From a checkpoint of a small mixture-of-experts model trained on Wikipedia.
Size: 14 layers, width 192, vocabulary 32768, 43.6M parameters.
Experts: 16 experts in each of 14 layers, 1 pick a token.
Training: a variant of Adam for the experts, 371M tokens.
Below are experts of layer 2 (counted from 0) of a mixture-of-experts language model. Rows are named router (the router's row for the expert), gate (a neuron's input weights, with its number), up (a neuron's input weights, with its number) and show model dimensions 0-31. Each number is 500 + 40 x the weight over its row's rms, rounded and kept within 0 to 999. Numbers have three digits each.
After each expert's rows: a language model's description of what the expert responds to. This comes from a sample of Wikipedia text that the model never trained on.

# expert 4
router:499525499544535443490438521517506500421527558505508476567574544482456516549512543476474516498523
gate0:465516468484504509502498515446509462474536513533598531536505527487506455557449511542510499539474
up0:575419484484466482580517428480432496518445497573524589498488456477455507547496492489481566485469
gate1:502491450460502491514399464500529524521572492453547455524521593506531564464489520580482493536530
up1:464552435423576537564511526454474505481509473450495501456517460490447483533476522485498409489476
gate2:506537460516483457498543521452482569559492500517512548439509521520499453500474497443568503473468
up2:515558523536472450473507486526530477528512543576436467524475514459516554442531501457451507521506
gate3:522547444453489483498462514473501530491521485512558514549515532469551497514621511533467501516487
up3:535440431506518543479497468518536548506508488522467527384479530565467477438439513470566532440526
gate4:491472463506498549502468493490471488530510518512569505520482432504506414578516542487511528550521
up4:535470486478459513476425500482539501508458518586485522556561518455597492463522488530473488513438
gate5:534461470491523566558540527519430568519518505486575535429567539442514579558511502484463499491432
up5:425485488487570521508512554509403498446477510493411483435522502419505523519487464543482446464528
gate6:521507430498528498577486534431541504545477527526558496543524529491433532492551473484515425491492
up6:492512575434503484479581505503496492496447480448451496496491451559500501478413531458477545511512
gate7:554467543540445492463462560414547429541501546489535497496491501535566500504521516514543431501552
up7:492444483482469499501489506462544468468523464403479516503487503526482465485458463466531518458558
gate8:535455432540541491540416430428471487527504512457427513501499443504498400463487527501537512531505
up8:424568538462524446543493529560503486437524530503514465482496496438513611524544475493473441527496
gate9:489428466525502524491500513536516531496539502523509585452562529403525523447535532476513495564520
up9:481448446505491462513588520549507448484505527559566539508559512559527511482547525443513553468538
gate10:445429423485504527459444506519506527500583523531575543457491512496477541444482464469538482546533
up10:442494522462545521509475490422463550518435430438483468474460496580541484520517453485516526479527
gate11:457526515539488490459492502441526491490544505463407528431488467484459475506473407499458538434494
up11:551537478505543468460499521463495496513531551444500511504429529471493434530438450557522484512498
gate12:534544460493494524491536425527543467581504558483541563442484475467504569508542492511535563469482
up12:510538416510423479529508380451505524513518516487515511502521505520528455474485424486520483471567
gate13:495484515459546518475519453543484466517542514568563480522582487471517552515559537540518506433440
up13:461471480553565469512438503469506438460443523550500497447473447511551532470502498480539461466487
What it handles: Headings, dates, numbers. Digits inside numbers and dates, section heading words like Record and Full list, and month names such as January and July.

# expert 6
router:551545529526517465442523540558490500491504478557490468533549553493465459504486547491427511437483
gate0:535469515523471444591486555461413459531494517463486542448499528472565542522574569504432436556503
up0:561556563476491552419486463557474566488494521523478486520496459505486515509549485537519489513502
gate1:557455463420460534483508480537505467488511472472475529466473506529471526477484506459506581470422
up1:498394422420536476477467520466458457461528524535489560499553489462582458495448575486491562452476
gate2:496488472560521475515490499460560503559520544491495519510469525512510577563557547484487505493502
up2:498496434462521417444461483545488506514497501478522492500487489467489456523517462506507472406466
gate3:430416536534483528511487485571470515513535469536444520569481486534497439428514526501513539409491
up3:502578475512581507490512517472523535519463560516528433513484537496484537504451510507534461515523
gate4:483448493486566493516560459470537497448477502642483493464510478410449516491510556533467506522492
up4:476546482506509522464422501495466509468467514486510469497515449491432509508427459444433503520505
gate5:477498522443549450469495525459491477494494471587535461522563546463530518515578544547439486487507
up5:507505510480515502477440474485547492492519459451467465509418439569528464499429513476516468466509
gate6:605469525473520540490465420570522520530585511434496467479484434537453618473449536495520518476508
up6:457566489471536493430510512523499539474463438457442489484538477565523470519399545510552517496489
gate7:525568491512611499406469494455496493506528526563441462541447482418515468497558458506446525441460
up7:535414514482385476543597482519603585554487486470533523444522526461471556465453540531527524487494
gate8:453505584478465575501547433451541489553462507497486524577424463491521456471567501470491513514539
up8:528483450441489439489568427443508532499463405496480490542494516514508493471560516547496544448495
gate9:502460484510468533472478470556463481429525555497443575502506537478544527517508502488494516491463
up9:502560557541609516445543541464489574554456490465483501487562527511514500502549462553507412483474
gate10:468552485390512531490460533546544433526461483473516461499504500493536507479543533488502482472499
up10:542485519486460470549550485484558504477499469586538426535487583502475482486473571466508531497451
gate11:501495504455525542423482471560431473509499597470479516524424503542579466526558516510487424467520
up11:479480557474564510428455510541419496519575526506536476570512474507509442566512528475488435526527
gate12:505543534520545437508502461531495498468495476596504408509501619454495528507407519490477533445449
up12:489545511487535535448493461452535534479489563506424518508545553482477529468483491483520517568512
gate13:535502429430452477495522475483514470478470482513544474492497517501516548469535529481464478521533
up13:491501525579506485539457451572510535527466507499456487486480499549462483540421509496557401499514
What it handles: Sentence and paragraph ends. Periods and closing parentheses before line breaks, especially after year ranges like (1814–1881)., plus comparatives such as further, better, more.

# expert 12
router:500459492434463524513464470459464440549556544534520544474426480481524509486564455477482482478524
gate0:520451520466503472503557467480483512506481530471554556436508556422498507459405554507514502514440
up0:495486427452495482411511537437489564463534401482490484475514521555513443539583451521545552452536
gate1:461515534475523424547506543485500608578575415475498544468540474491486526471530541432458516463527
up1:448530490463521524468481510521472487532555436460425470445531599536537458567502492553469454512511
gate2:523510447549537536499480452459470513538507528476414473533524457526455462515595558460516500490510
up2:517498490487469428571526547466561474514464458514504511528482422463454544485473519438483514468566
gate3:412436523479460501517513507497479456482460411447520568482497489533516447547563469509582517509515
up3:525531500490486503538440477565396483503476489584502453466557554548494513476502581473494541514525
gate4:566457500512514533510492434501599514525490535537542498454451490468533578435456556478483530460500
up4:534454535504545521508504420510535487492506504484502490533443488457501491520460522501480483532483
gate5:484489481524513504465580498501444438481468537464469528577513462471432504465528458519462481513496
up5:559481506447431501528475536473534429574397518562527547480492512528463573482500494521403506523504
gate6:463525488592538556453467520509593516508507499500576484467522508523563480464502446465511526445531
up6:499513484522532512461525510550578562517532525564444579482518465553460559486511496451507488482517
gate7:547463495481429452507514441520489509565553465476470502514471493511510576423513443459555448450505
up7:460475530511473483588478506539576501499464545515510507543535488547458511477499556514468525507474
gate8:441490533578493554532491446555464485517549467502495473408557541522404469479461507527421491465508
up8:502504513506545520546528469478493475482600519582560527434507477501499504440442556489426491521492
gate9:480518519518505530490448436445480476513523614555539462394521506496618544495463537432432512498506
up9:446529512512506498499452451472584535517545508452484547584485521470515492492571489519556462506494
gate10:516466489486558476520500448523495499496465477542473500457499501417527495548521493551536474484466
up10:467558567484475426446491515533497572579533501407474457504502482473442523527518438426512514465489
gate11:542497545438518540416510484490460489443549494502531562444507472462509473518465498493503507459528
up11:547578461443529549422508488428461500456558464472556543452510504467483407491579520491484557458458
gate12:488434495491467496593451425448487479522495523557498489531493425475494503500385533471454512451533
up12:514486532499513476420416547541533506435547493518489478520511408494464478499547409606594489510474
gate13:400567484520537582480503527547443430496548471475457529597463504427498511526569518540457477496505
up13:474471501486542466555544495466495526573470541539458510509535525453457546439484499490459530448488
What it handles: Infobox values, name starts. Values after infobox labels and first pieces of proper names, e.g. IRST time zone, Running back, MPC, °W, Lake.

# expert 9
router:541473472512542473544493491425544462432430528476541456493560495489494583435436532485497546546461
gate0:480474468516460525487578535528535517525474553513538506484449497448446491519394499518487471494541
up0:505471500574466535486553554479546500451479453539450536515483505451498536485504519528458503487550
gate1:500562441488481486551483442544540462530502475501496434493465466518442565446515514522457461468499
up1:528535509441489523428488486499505487550531488509556478491564512506516546487471585424476565496499
gate2:501530564492470474597546404467524558506451556542512458608480464523570530495487513508449526497501
up2:452456474485515488556453410523470562460519460519502529436508469533492475485493486390467516550502
gate3:485537562477503462465536530573497507472522514587570546537460476446499516531550479435539457543500
up3:457477468459491514490468516506493528498485482500486501487472503580464460486467540529518500519521
gate4:462521491495476531492575525500483361474484573504458459487578480422515529525544567482498551487515
up4:525439440528548542538467527491462571526534419497519503464481507491532508485547436512469481498506
gate5:463511531464484506467557481447467433538510513536567537420498552486515527497527513502439515576565
up5:531420397526534501486520499490528592472501519494482557521522450459522403547550455522568474510445
gate6:470502523508519542462466556460501547582522528447495472503518448494488453521525499400533544448535
up6:460476529469505477469436479465567504507477510438581481506462491434544467415453433536575501499531
gate7:518546442461458448482462547497451506518512495452472510516473460568478485537505453506495466513465
up7:501544439559553547502483506486543480457552481535490504451510498522452523466502443481493443517496
gate8:532521419472397438493465484574474628571513451442526569470502609559558509512493478520528514550452
up8:468427481500510614466570488509525539508540456418479510529568480476539496491524449506529511485516
gate9:565525459505557508507539476520515423463436564459578517522453531533472530524462503507515434472465
up9:411466416513467483517477459614584470462464494385477537418524526508500552528468508528532482492425
gate10:538536472543548562454483485527489515530552492460441476486559498532495505495531499473495518465497
up10:467496438481495476453468456534546496445561534453456496474486556489507448473472440535519478481468
gate11:494467525490518561493508486432495470470537492466498444482515553429534448528512505435492524514467
up11:499536501484512518568495475537538558519515530472479576460545542565527494545448526481459565459481
gate12:490465488504450481452510557524561494578463487519427537540516456524520452524555470540419478538491
up12:514475460580550494464510425504498482466560567559464520523556427439490449528503517556508485514513
gate13:525480511494507459550529529488505448499562516504548483533470478512485514500441473580509460555507
up13:527509482531454448502459577562415548496428460525523485563508524561424462526509462405545489468556
What it handles: Table headers and cells. Column headers and cell values in wiki tables and infoboxes, such as millions, Present, Occupation, Website, No., and digits.

# expert 13
router:606549512524520455496537549498571507463449531513481480504533538518460509457417514515427523572502
gate0:530466449571502525484574432473527455531462469499476527513482506484472445571457468510472521541545
up0:527466562536470502505442553465479525503538488535509445490516479470545491592556441526504394471511
gate1:552443548451471482485536440458528525459556493547479471493450478566546509497544433439496480518551
up1:471547558542513484518486521547480469473479498480537495508460486489513507490504544508498540523456
gate2:436521466445481484442503531455576480549433516494494541521597522503420531473544534454470510450586
up2:504501530543501475607452517571473507547483498472504526498556446564525583489465551486366427517494
gate3:505507498499477459483481484528505532520444512411502586573447509506531526505498455467534526549535
up3:514530495447456413489476487490480543511546511507517551467486521507552484449534547516478534528540
gate4:488471517463540446535532540451479416465456549502470537434534575554498473599492510556482494468493
up4:437516528462478507574460497490437525502482509524507547583539427465426444497543519537578551450554
gate5:532522426503503459456504530489535598438547480552479467504488498509496427469518441530495530513508
up5:428508570514402482467532397487537395494513484444495506522486467527506549541554542495515525441465
gate6:477458507487523486504473483441494493423475512482511508449525483503523470520509533458459571482549
up6:506441543473516523479480517500520562449591523440446507456458534416596429522493469519501530540566
gate7:481480528481511441518570482504514495486513422521496517521496440516548458441544495520509491415525
up7:516362544539407509460508495528505508435539432485477513499487483487451486495504500519511415525527
gate8:562492517515460527514524502480574539511482568564465477490549576447491476502515473563472438543488
up8:494483535474535508447551492520503493506500501520518505513500451520521545570467547547564473456412
gate9:446518493550519527454472503471444415504472551448571474478550432479542568527493475494502471480533
up9:513447492552511523572449485549503454533464533560508498493499544388536561449563467519526491466475
gate10:506467530473499555542556508591515574560482481489427497519526537517512520530513476523544485476527
up10:503528613467508479519466513523488517447440522484575521568459571452530545548511451460516485468462
gate11:481478484536470467491512574519524456477533489577502522519496536463534407509471556480570513494444
up11:484537525543508509462554486534497530465540503508478566492543482522432411497500473522407482527503
gate12:498466442487530497487530517404475442550551521538419525579504429420434461487471487429504556526451
up12:515446500503549451514500490496472499456520468450515477512497531562545488480485434464475518420479
gate13:498494488528474509564485503512497515479469519502463502519560574542495474479464439516430432452580
up13:542474540555522475483333490441541459472524492497470456497543429495479490510504557558476456529481
What it handles: Nouns after articles. Nouns and word endings after the, a or his in descriptive prose, like world, front, flowers, B-illion, Verm-illion.

# expert 0
router:558467498484430504477489528514515574409461408496524470562448472517485531500453512501527560504450
gate0:473476475473598509485393506520583540529568525481447535445564482549490516501472463440495426507493
up0:488499479510467468538473522446503482514467468533558487544461559415525483514507604520485437533444
gate1:524469560513476503497518436488519482528526543503498508493509493459522487491533433574557520505559
up1:507476528486537477540443474443554445494571477437558497507539511504594492601529534503447461499517
gate2:480539521430566480576494501477531469505479475522531532429448512443420522506477493492498584579545
up2:472465490481449473514512444491503523447580463480533555466546455528502461449465564480456600484510
gate3:550491513527453533490517491534536520467468532467487528465519453438515528508484429579579495549500
up3:483482545426538485531553501520483504504473549492474490589528436487439511492463479494470457443476
gate4:505457482532514517447506474442536496535557468545495476542516538495456488542488493527553529450463
up4:474497485480520516457468469478505484544523517481469499469493511508500477547482493515491491504524
gate5:594421493527471475501469511455486482486474453467490473574494459457548476502549484550423521554497
up5:536539498557445418399501505494488526504537558512510507407462500559511537455489557435561480474521
gate6:530524487501459514469566573489559448519493575460484533609446437499476564469507469518522544451475
up6:520477498510540515561496472437501478537462502503495519485460392513514549492427498461464474520502
gate7:367472536534484479492432474513439469555598515508366474533535496518474478534542542524553592551536
up7:480509521546460478445473502475494529566493506465449453529486560486454496447497504464501564516477
gate8:550498503448464507520495539510473487507481501473511560522433422467507492522430447539505499444481
up8:465449548521534525474429542525478545437579489573510453485542463445436431423504527514518556515514
gate9:431533450513488533468455522484396450490442473527477473583499571518463493472509472530465517483471
up9:482484482483380476510539465544496463445477469465509602581489517522451520509464454399508572458505
gate10:512540456502559419544493518590480552495490484512469541497519550452492482558525478540522577445521
up10:486507521448483536521488442462516485544458475550506538504498547578499476541559532453499561505470
gate11:531529488516398430526522571466537474526503489445487428523445498487524544533451496551507468466558
up11:472468460537482523499535408525442479515512457504543548468429509553557499474538500518535477473561
gate12:397504478502487523457555514555509498463516538572479486493546532570540549508488545476488555428522
up12:584442407457523566565489446435490477497485537538513447505516462478518519498475514532465421495460
gate13:513490435565405526541491515549473528470502479502496483460489500517590472496516528514484496463481
up13:522500464518487475458494435509518564432523465524577467525517506562510428561479548462461447506478
What it handles: Infobox units and fields. Tokens inside infobox and table fields such as area, density, taxonomy and release lines, e.g. sq mi, /km, Genus, Binomial.

# expert 3
router:504522514519537474506524510471500509427481527495539432486534550489536557502481541500464514521457
gate0:517448513503480529478513462538459539536492474416489531452536470497464456471481519540522480553436
up0:550504463497480531487533530518475487512474450527475467495600501465453549496500533518436514468452
gate1:519479474537440500577494549474490551464451506481508427498508589501497428513518501531460503482474
up1:489519494536447461435560488522460528451533516467588482572456580472499383574489459471503484563520
gate2:439511492509541487542525518608434450489529434493453525529489432475484400496477471532549464464555
up2:500524448504540469550499544522468543452466524546534426433519584584545505544463573448480474465520
gate3:513550535464478494499491418463520472535527582516481465467505541495455500480487484511523432509430
up3:524486493435533486474460459462503545546528476480430591418489483548535490478475466495463412475516
gate4:520544497445484522478445517478421476474515462489530556472545534439512486470516515476480464469497
up4:506561500434500504400432586474527528497536496516503508554483503482546513486467468523458423507536
gate5:526475406474542480546537425467450519492432526486533465481463484541516562538460552609522453481508
up5:511560485476549503543481499558498481508479404534521466475515469484543484417528418494530592534542
gate6:505478474393545544538480505470559462469491539541468507529505457533423545487518499504534479489512
up6:547539501501525448517523548491447486514497495404572475469484440525511486532537500492558477483506
gate7:494530503479546461536485590533491461479468475533501423498506465575522460538442517471492560463542
up7:552515525465507499521486432513464481503542570495564489646446563490461494514531492520527482455416
gate8:462373472461512524508422449496463476444529473421520466518518450534497398501517461490494538552502
up8:524467521448497457486489468483570571433593518506475478484554460524574531512497435530433541575426
gate9:538436483512519533484543460460470502435589476501472517499398484504473536519460529539498485499517
up9:467548548488459463494543490521561574530479583470517540507482518473454457494534433521560542485503
gate10:474515519466515487480609460490509484538505481418455452485514457528521497485483486500466481487508
up10:516563533501545545548420516480452475487549554424448475519549518475498516445506514471511440520513
gate11:523430487430515483502504533511506501472528558459582529521500464411499550503570419560492507542501
up11:470458485549528540514464484542461518534488462527478491487499531502437498553474571514490490522490
gate12:514517438526502488461500474389526539489473562501469518472482500506492518517422544539379552478589
up12:499546523450478538470509488472473431484492535498443464515486563472467447492505454455505472357458
gate13:507495469505537519540496463525489569428508575466503453571540434547527460552600518507616496583438
up13:444547485487451529509445433467453537458503532504532534542444470479453488497548531457531496556444
What it handles: Sports and table structure. Sports-article tokens such as lead, team, competes, assists, and table or heading markers like pipes, section ends and dashes.

# expert 11
router:557530573485525511515523449508502520465454462535533506586481473534447513440409537487507501524475
gate0:506432508426530529522512469560449458525533501468521558504469570539537516551480478503472486381474
up0:523513479469535582460392526454530539542510511533442487480491410441551472493509517407478403447469
gate1:475472515517492549500473491508505521553529470467555552501431459498495552503527495515541602456549
up1:521444505502436495442505492422489479407498485509525479536515494504521464536460415487467527404519
gate2:421579494477473514543513457488534541459497549504515508486474465502468561529509507515486548507491
up2:528515548517471424531504560471462486446510556508475423543510519429533468449465515452521486508543
gate3:517509520528463465449508494484483501487526462532499540509491511483518487510495472450530487454488
up3:519514462467443518571534471471506524531518570445441443518481485473448503536552495498499505518518
gate4:488524509424496493549481431481469508504560521486518439561443508488553501472476545513537480456492
up4:463473445531561558570507514558551449488512506471536461554479510553522478519463476474570492465499
gate5:518503500522508547496584473466504491457452534473519473505546535493488492496472530510473502409456
up5:491532542492524533444535538476546478512508521605516454493519507490484528518495470577563486579514
gate6:526416502474502509548428507540490484511516495528586550584504555535554533497508478436481503520535
up6:463593462467534527497465500482471443477527511503450443502557488492569468546551546532475499481534
gate7:531509522543531487496511503512482532478558487541525430526540457526561540468538460529494554514516
up7:474488585487528543492512474408559488472520493542554505516464452420480401489496503549494459521541
gate8:461532452380473481567558552517465480472509451444519555489479472496519595495491489516580465507480
up8:478451572496415523463465458483504484480497546376477520507467399475524470452455508528510543474497
gate9:559493548547518432473462485512490465514457534618453521491485573381530508481497564515486492480513
up9:470471523420505459539516516517521521537438480495434533485454550493430458542515509509556517454522
gate10:439398499446461506557511430484446499448550530484508512525469541510555457454527430487484503549507
up10:507521518443533536461500475477493500507453441488543470532496484501408494518495459519455479551466
gate11:536572518497460546457493526443582467540457527444525479497470490529494514550589545483444541475486
up11:572459514429418504529482503485507497501403572503469460467468554560499570495518469528469480497562
gate12:465528490468453515555498437460504567547486514470504453555439543539554577448481486497492465499511
up12:528564502505421451451494446504523475457517483502552449463506527562463466508536535380479507463464
gate13:494512522502484573417488511457494513509528558506486494527481533457494597547473512427440482464521
up13:477493465477504425480436571502503584496428551492498446486457485473528522500501468471485519440534
What it handles: Infobox line breaks. Line breaks and list dashes beginning infobox fields like Full name and Release date, plus spaces, digits and symbols.

# expert 5
router:493571536564534467522500508520558563472479515551504434533524484499483508530424554477456446512485
gate0:520455588502485516516529539503470569546516485528484426471587515529530486514464496581538459449513
up0:508488482514534474544572403563491473471528460474537497460447478533553526517505408442505476438511
gate1:482451461428496496523496461521470543514486536532454552497521517468548553498524464434512550550523
up1:524445521508471444537529484535416505520505523541481542477421414517514536488446497563453454515498
gate2:433528510509518544525486489510461451475511546482512561552542541472441530452508481504547494496458
up2:521511476469432486607470531473433513483522551500467499554511496479415558470513486511545518472503
gate3:542477510501458508547470505480470492542570436439434496561518476505449485487483441414534536435509
up3:519519476513590444476446453537469510554450485467542442474497405496458479534546520501426440493504
gate4:544542492453469498491493438512504483500569522477554552537554457461534615490469548475538506499548
up4:516499390469495538514484507441479510496503499502488491507553464473532484511516544510502557452530
gate5:520512501538534588471486535536524414498514457465505487472522500532498579473511524557548509555509
up5:513518519430498442489442477502425529513439541484494548530534512477449472527426521542539447391488
gate6:467462496435485508497487539545526472556471521568498518514500504473495508523486378572531527515523
up6:501524524497508548537513438483433485501429555481522495529504468509534521476458558460529488468459
gate7:490498453482542507479583440559474482482432544501514517471453579527511529469457473541527426501422
up7:557474459498575491451501517545505515480504445420461454500469481522551523490419542508479483553526
gate8:425436453437484440541524488480466504478567464517520498467455494462517514544505422531499533507484
up8:525537485468485557503501506526486501518478469435464526507532476522442440502526435489638489541480
gate9:530502514551592438523582421441547493502514498507577509453448508478527497489531508521490489595501
up9:475502577518508538474574543502535501521483489478529464423551488522516431519506551461483471497478
gate10:466504470576462512486508459473509578502565481531522551485566477444456500525489468498585556458426
up10:508456533498583517494507470495451457536460526566574493509458510473535572539469601405475518498451
gate11:557528491523528534476476462382584498521489522518463484456511468496508456627452522525477454492554
up11:493452521515502681499513492421529535483491497537530547472499469501490477500493435440553447523514
gate12:495523437533524562450485507496542549514527518505494486532505479437504424531480581479465531555560
up12:515465443382503462505513488508520498447399490404529490483538457465509472534416528527497505502526
gate13:485471496541499519496541494506532483486529517518494584488460466494540508468517518579507512559505
up13:519461614556508460484506479438466398484551529502499496454485504531520509442495494489461474561500
What it handles: Acronyms and abbreviations. Capitalized acronym pieces such as FBI, CBI, USA, HOB, CLTL, FM, often after a letter or parenthesis, plus some digits.

# expert 2
router:586523569568554463484521498439557518463435500552527448493543504462483528455418573509454524554467
gate0:509453428528501499454494460450460545471551516543510477515478484587488465502523469519490446589444
up0:500480488526450501466523493557538467440518476476536478467556413493450553473447483514548522450540
gate1:510504466539502549510490488475536516483486478581461500547493443532430534445426521423505528476490
up1:543462484452423512551448453514568471527491507557512486531425466477500545432532485485519470510471
gate2:455467571478491520540554567569483484472478497432542541450499537601504523413535548486427451403497
up2:590478493424509489482448454486516534490498495543433508472544523520506509473498481413491497500485
gate3:475511485477467467516494473522504481531544475548500531515578596500509595456527496532529573436505
up3:507490388562517491542474464521510440513489499405483564451494455453493490493466503516521584527517
gate4:480505447493454500472507477540592533499558491494533547480508428494533446490507454556459524449465
up4:585497476598479531467483478443588508531497460524546460493504472435516497547460563549494517531517
gate5:431497459520527553484473469521499566500526488527429531488428491555483520466491458541481452538485
up5:504503520492454487533506536571561510542555513512509503456517527503470549462561545459474447490531
gate6:528435455478458492469427505470595509504501471502443503514494501487580545454500505516470531486545
up6:462528451512502522519459424418575414536502499418473495437516530478525551514530530561451538476512
gate7:497519515464482575464555479474442475464549533491512560587522578474477539446497504500447494531490
up7:498451492505509528460495505507481440522448454495463505541486477429505460488523492433513547510431
gate8:510538449465467477455499507540495550522524475562454483565480392522532495477598433444493475536513
up8:496534434567515584586466422451505490560492470388507482570498469528497471463494581469530505510465
gate9:477538530417617475448466533487536477484511507432496557469528445492417505420492525444464505465521
up9:513551506509416491477486465503487434491517513429429522452490476565548458561499448476505507544454
gate10:485534534468453522474446514485425547498467474439494441439499491505501482493426491479501480473460
up10:406507521484538493453491553448502496513500543470534458531454492530492515535544507489439446465514
gate11:541558437542506453460471468513540473522527525569464525442501570531540463486522441516430451430471
up11:540495520523573470455450501468521521518597526465504491453491570484516425487503442504431427560554
gate12:471512506520482470554505509495582490537463514475574540516486461521454485531420482553464562502506
up12:505492449488551474523519519513453450565476524582553455479486589513486560501414485494527541541440
gate13:491462507527477606502481406513497509440509474484562520496543505433515500446578516436523522492510
up13:511525456475517599440510423486492463491467478513545452495424540420496453514521524469505529497487
What it handles: Word-piece endings, dates. Middle or final pieces of names and verbs such as ens-ued, by-election, Derry-agh-y, plus line breaks after dates in match lists.

# expert 15
router:554525551594539472550537530546545532479467575488522509500580487527426554481438558499479553554504
gate0:462509481445504516473467482540489437559479519520517464556502487557489510451521470524498554473519
up0:450470420532584490528541543579501532463467554494458543494503464485481512583504526482498478474464
gate1:450494486556491570501495436447484442472519566493523563514498528487547527468536532404465444490500
up1:505479453488432462484478475509449497460509512518536521396481544561550482478518495602522529485452
gate2:531407583492499532507546488481503459496518428545461513402526516528549471514527505509495498538417
up2:453534558552499408507516517430501510503543548515514449511550486518553491550503510467523523465604
gate3:437502437489522515481472514523484457544518542537479495524518566527586499495523456533477516466443
up3:481497502548475506522509502548419467562576411494492452468450446502502473538434502492488505525557
gate4:466513478462574552415503482483484497524614511485576471495537411434521532488531559512504570489528
up4:475495504450493539535438535490434458492528470539478474568437582483503492533550485409567543448469
gate5:523510467472441497459489509508462501494563524532540527496479565537521475512563541498494519471462
up5:497460531525533479406443582538506486547530509468493545504460458473511531471459548495449469591479
gate6:518488527500527470419542550513520476486499498447601552461526500534506478526535439532586505485429
up6:469579467485499509520532406475456567467440494420523539466537536496506505542483516508560531438480
gate7:568517479524484498504434492582432441515491474491516460475505500539543529479517500509497489447529
up7:520480547542545449545462458469441420546479537406422497455500558520499525454488532510524514540432
gate8:459522491509489498604451532480511454434433558454455479479565461558560455505496525471525567510421
up8:512574570452507520465430540509481467509497497553511488486536519461402529546540470476587468496543
gate9:499587497488498448546414488530448487431473518462477469528509512452476565496553531477439549451491
up9:449550469487570465494491501532477505500493374583482542496477423570515522472584437486434546589444
gate10:491543535503593483537468570513541502437508538541591512466493489417514524568537553473540566499513
up10:539530499490541467470536526444505476550516483515477512529547527565442465459528441471450495567446
gate11:508527479483440483521525580494541506492497467545559471530483518453551437440527505496451511523478
up11:468492514537518427500518504493445493511513430540474459457539506513507578471538479455483494527517
gate12:486496514472529487474488528537475489523546557435495584463477543439468515505521509564513469507474
up12:505584509442476564481542475444481479489436467551509531520432528538472511505541515423572437511496
gate13:528464539529457546533504547530530469508549529563498511515442574536466469478459538462539480495557
up13:476537538517527537475540508480494482501523534486522518470483486449486546464469534500474510466456
What it handles: Word-start fragments, arts text. First pieces of split words such as obst-acle, tw-ist, Acc-urate, and main verbs like consists, mostly in film and music articles.

# expert 7
router:591552562528516467549531521465551555487455525523493488521528497477513519497437514493467538528428
gate0:474567442525462442485541544526453475536461462529439500603461517457522530471475460474500528493503
up0:461585497477535522437516544445529515501421538486566473486445412459471589510515542434452463472496
gate1:508497562482576525527539568481512483513493504473516501568502446556475515476533458501553560510527
up1:515451476525475515462482425483445490482431508590474503484545539474472414485543492451475478551451
gate2:486491435440409518582506421549442472498496467463532488524481497503499547449536530508422509471549
up2:433403477517530492409430505532530443529478514518390467476567526536436547512503487522515463467504
gate3:480477488535504455498482500515469504457503456525526446488436445462454531447436500503549468465497
up3:455491415519497536483535520500448591447441455516499511486510520460462494540498438501490534551412
gate4:525498459529516495513502422473490498501581493467520508427570413523518544418509499556460500445549
up4:470489533514386517374500462449475539551486468442503508500471461558438530465380524481500489526466
gate5:530449485517534409493492479441465481557482574472485545547535479483527533496484508535463540434523
up5:502447462461567473436476538464477457548488466459526514454524515554526457475482514548492546455509
gate6:473429503508515435533561475512514519500517472528462477496534558508455487524450430514566505533510
up6:425554458505492444505472496498445555540521493512531523531514550520557492489542514525499477494548
gate7:547548484520529550513566455512537498483444422623526513488457561487473507523471470526528383526524
up7:521472525472535481513452418458409541491502444457427535457514438537496542458512483526534497458429
gate8:522542523500536414480484571491528487516554434507480458534575573454470512483432497481406485522474
up8:534498582529474508492522480488481561570457503434490504489416415499419469441409499452536493459472
gate9:491523494511545516517539481495499567466580477495551466498521497525518506448451521453505445390479
up9:539494507588446427584513519508474482542526481393418510454462525453512580516482518502466464520509
gate10:491393444379449503423474442496424477454507486540535470536515525483536566437477466473463498523558
up10:497447489644549534478394546473483552484504483507514577510532532506499510479481518493528494549475
gate11:498412531492495522522474524481436528518481508503456518469565516507490581487500544507473493436467
up11:469451470448455508491525478520551553502504495543481485502505491531514472454492527504493531508476
gate12:429550523538510516517506566512460496485482451517507465553516501573524529510505546469443540475516
up12:510501579542509516447573478524464489465545457443498529512501466434464530559495549541466483492454
gate13:566437435489524517516435535483504490448418494449450523473548466537520494518503509531506483478555
up13:424552550455489512443466504517482462503540488421502525525472516524471515462439559445521520590487
What it handles: Election tables, word pieces. Word pieces and hyphens inside names and codes, like Win-chburgh, div-ides, PSR-2000, often in election or percentage tables.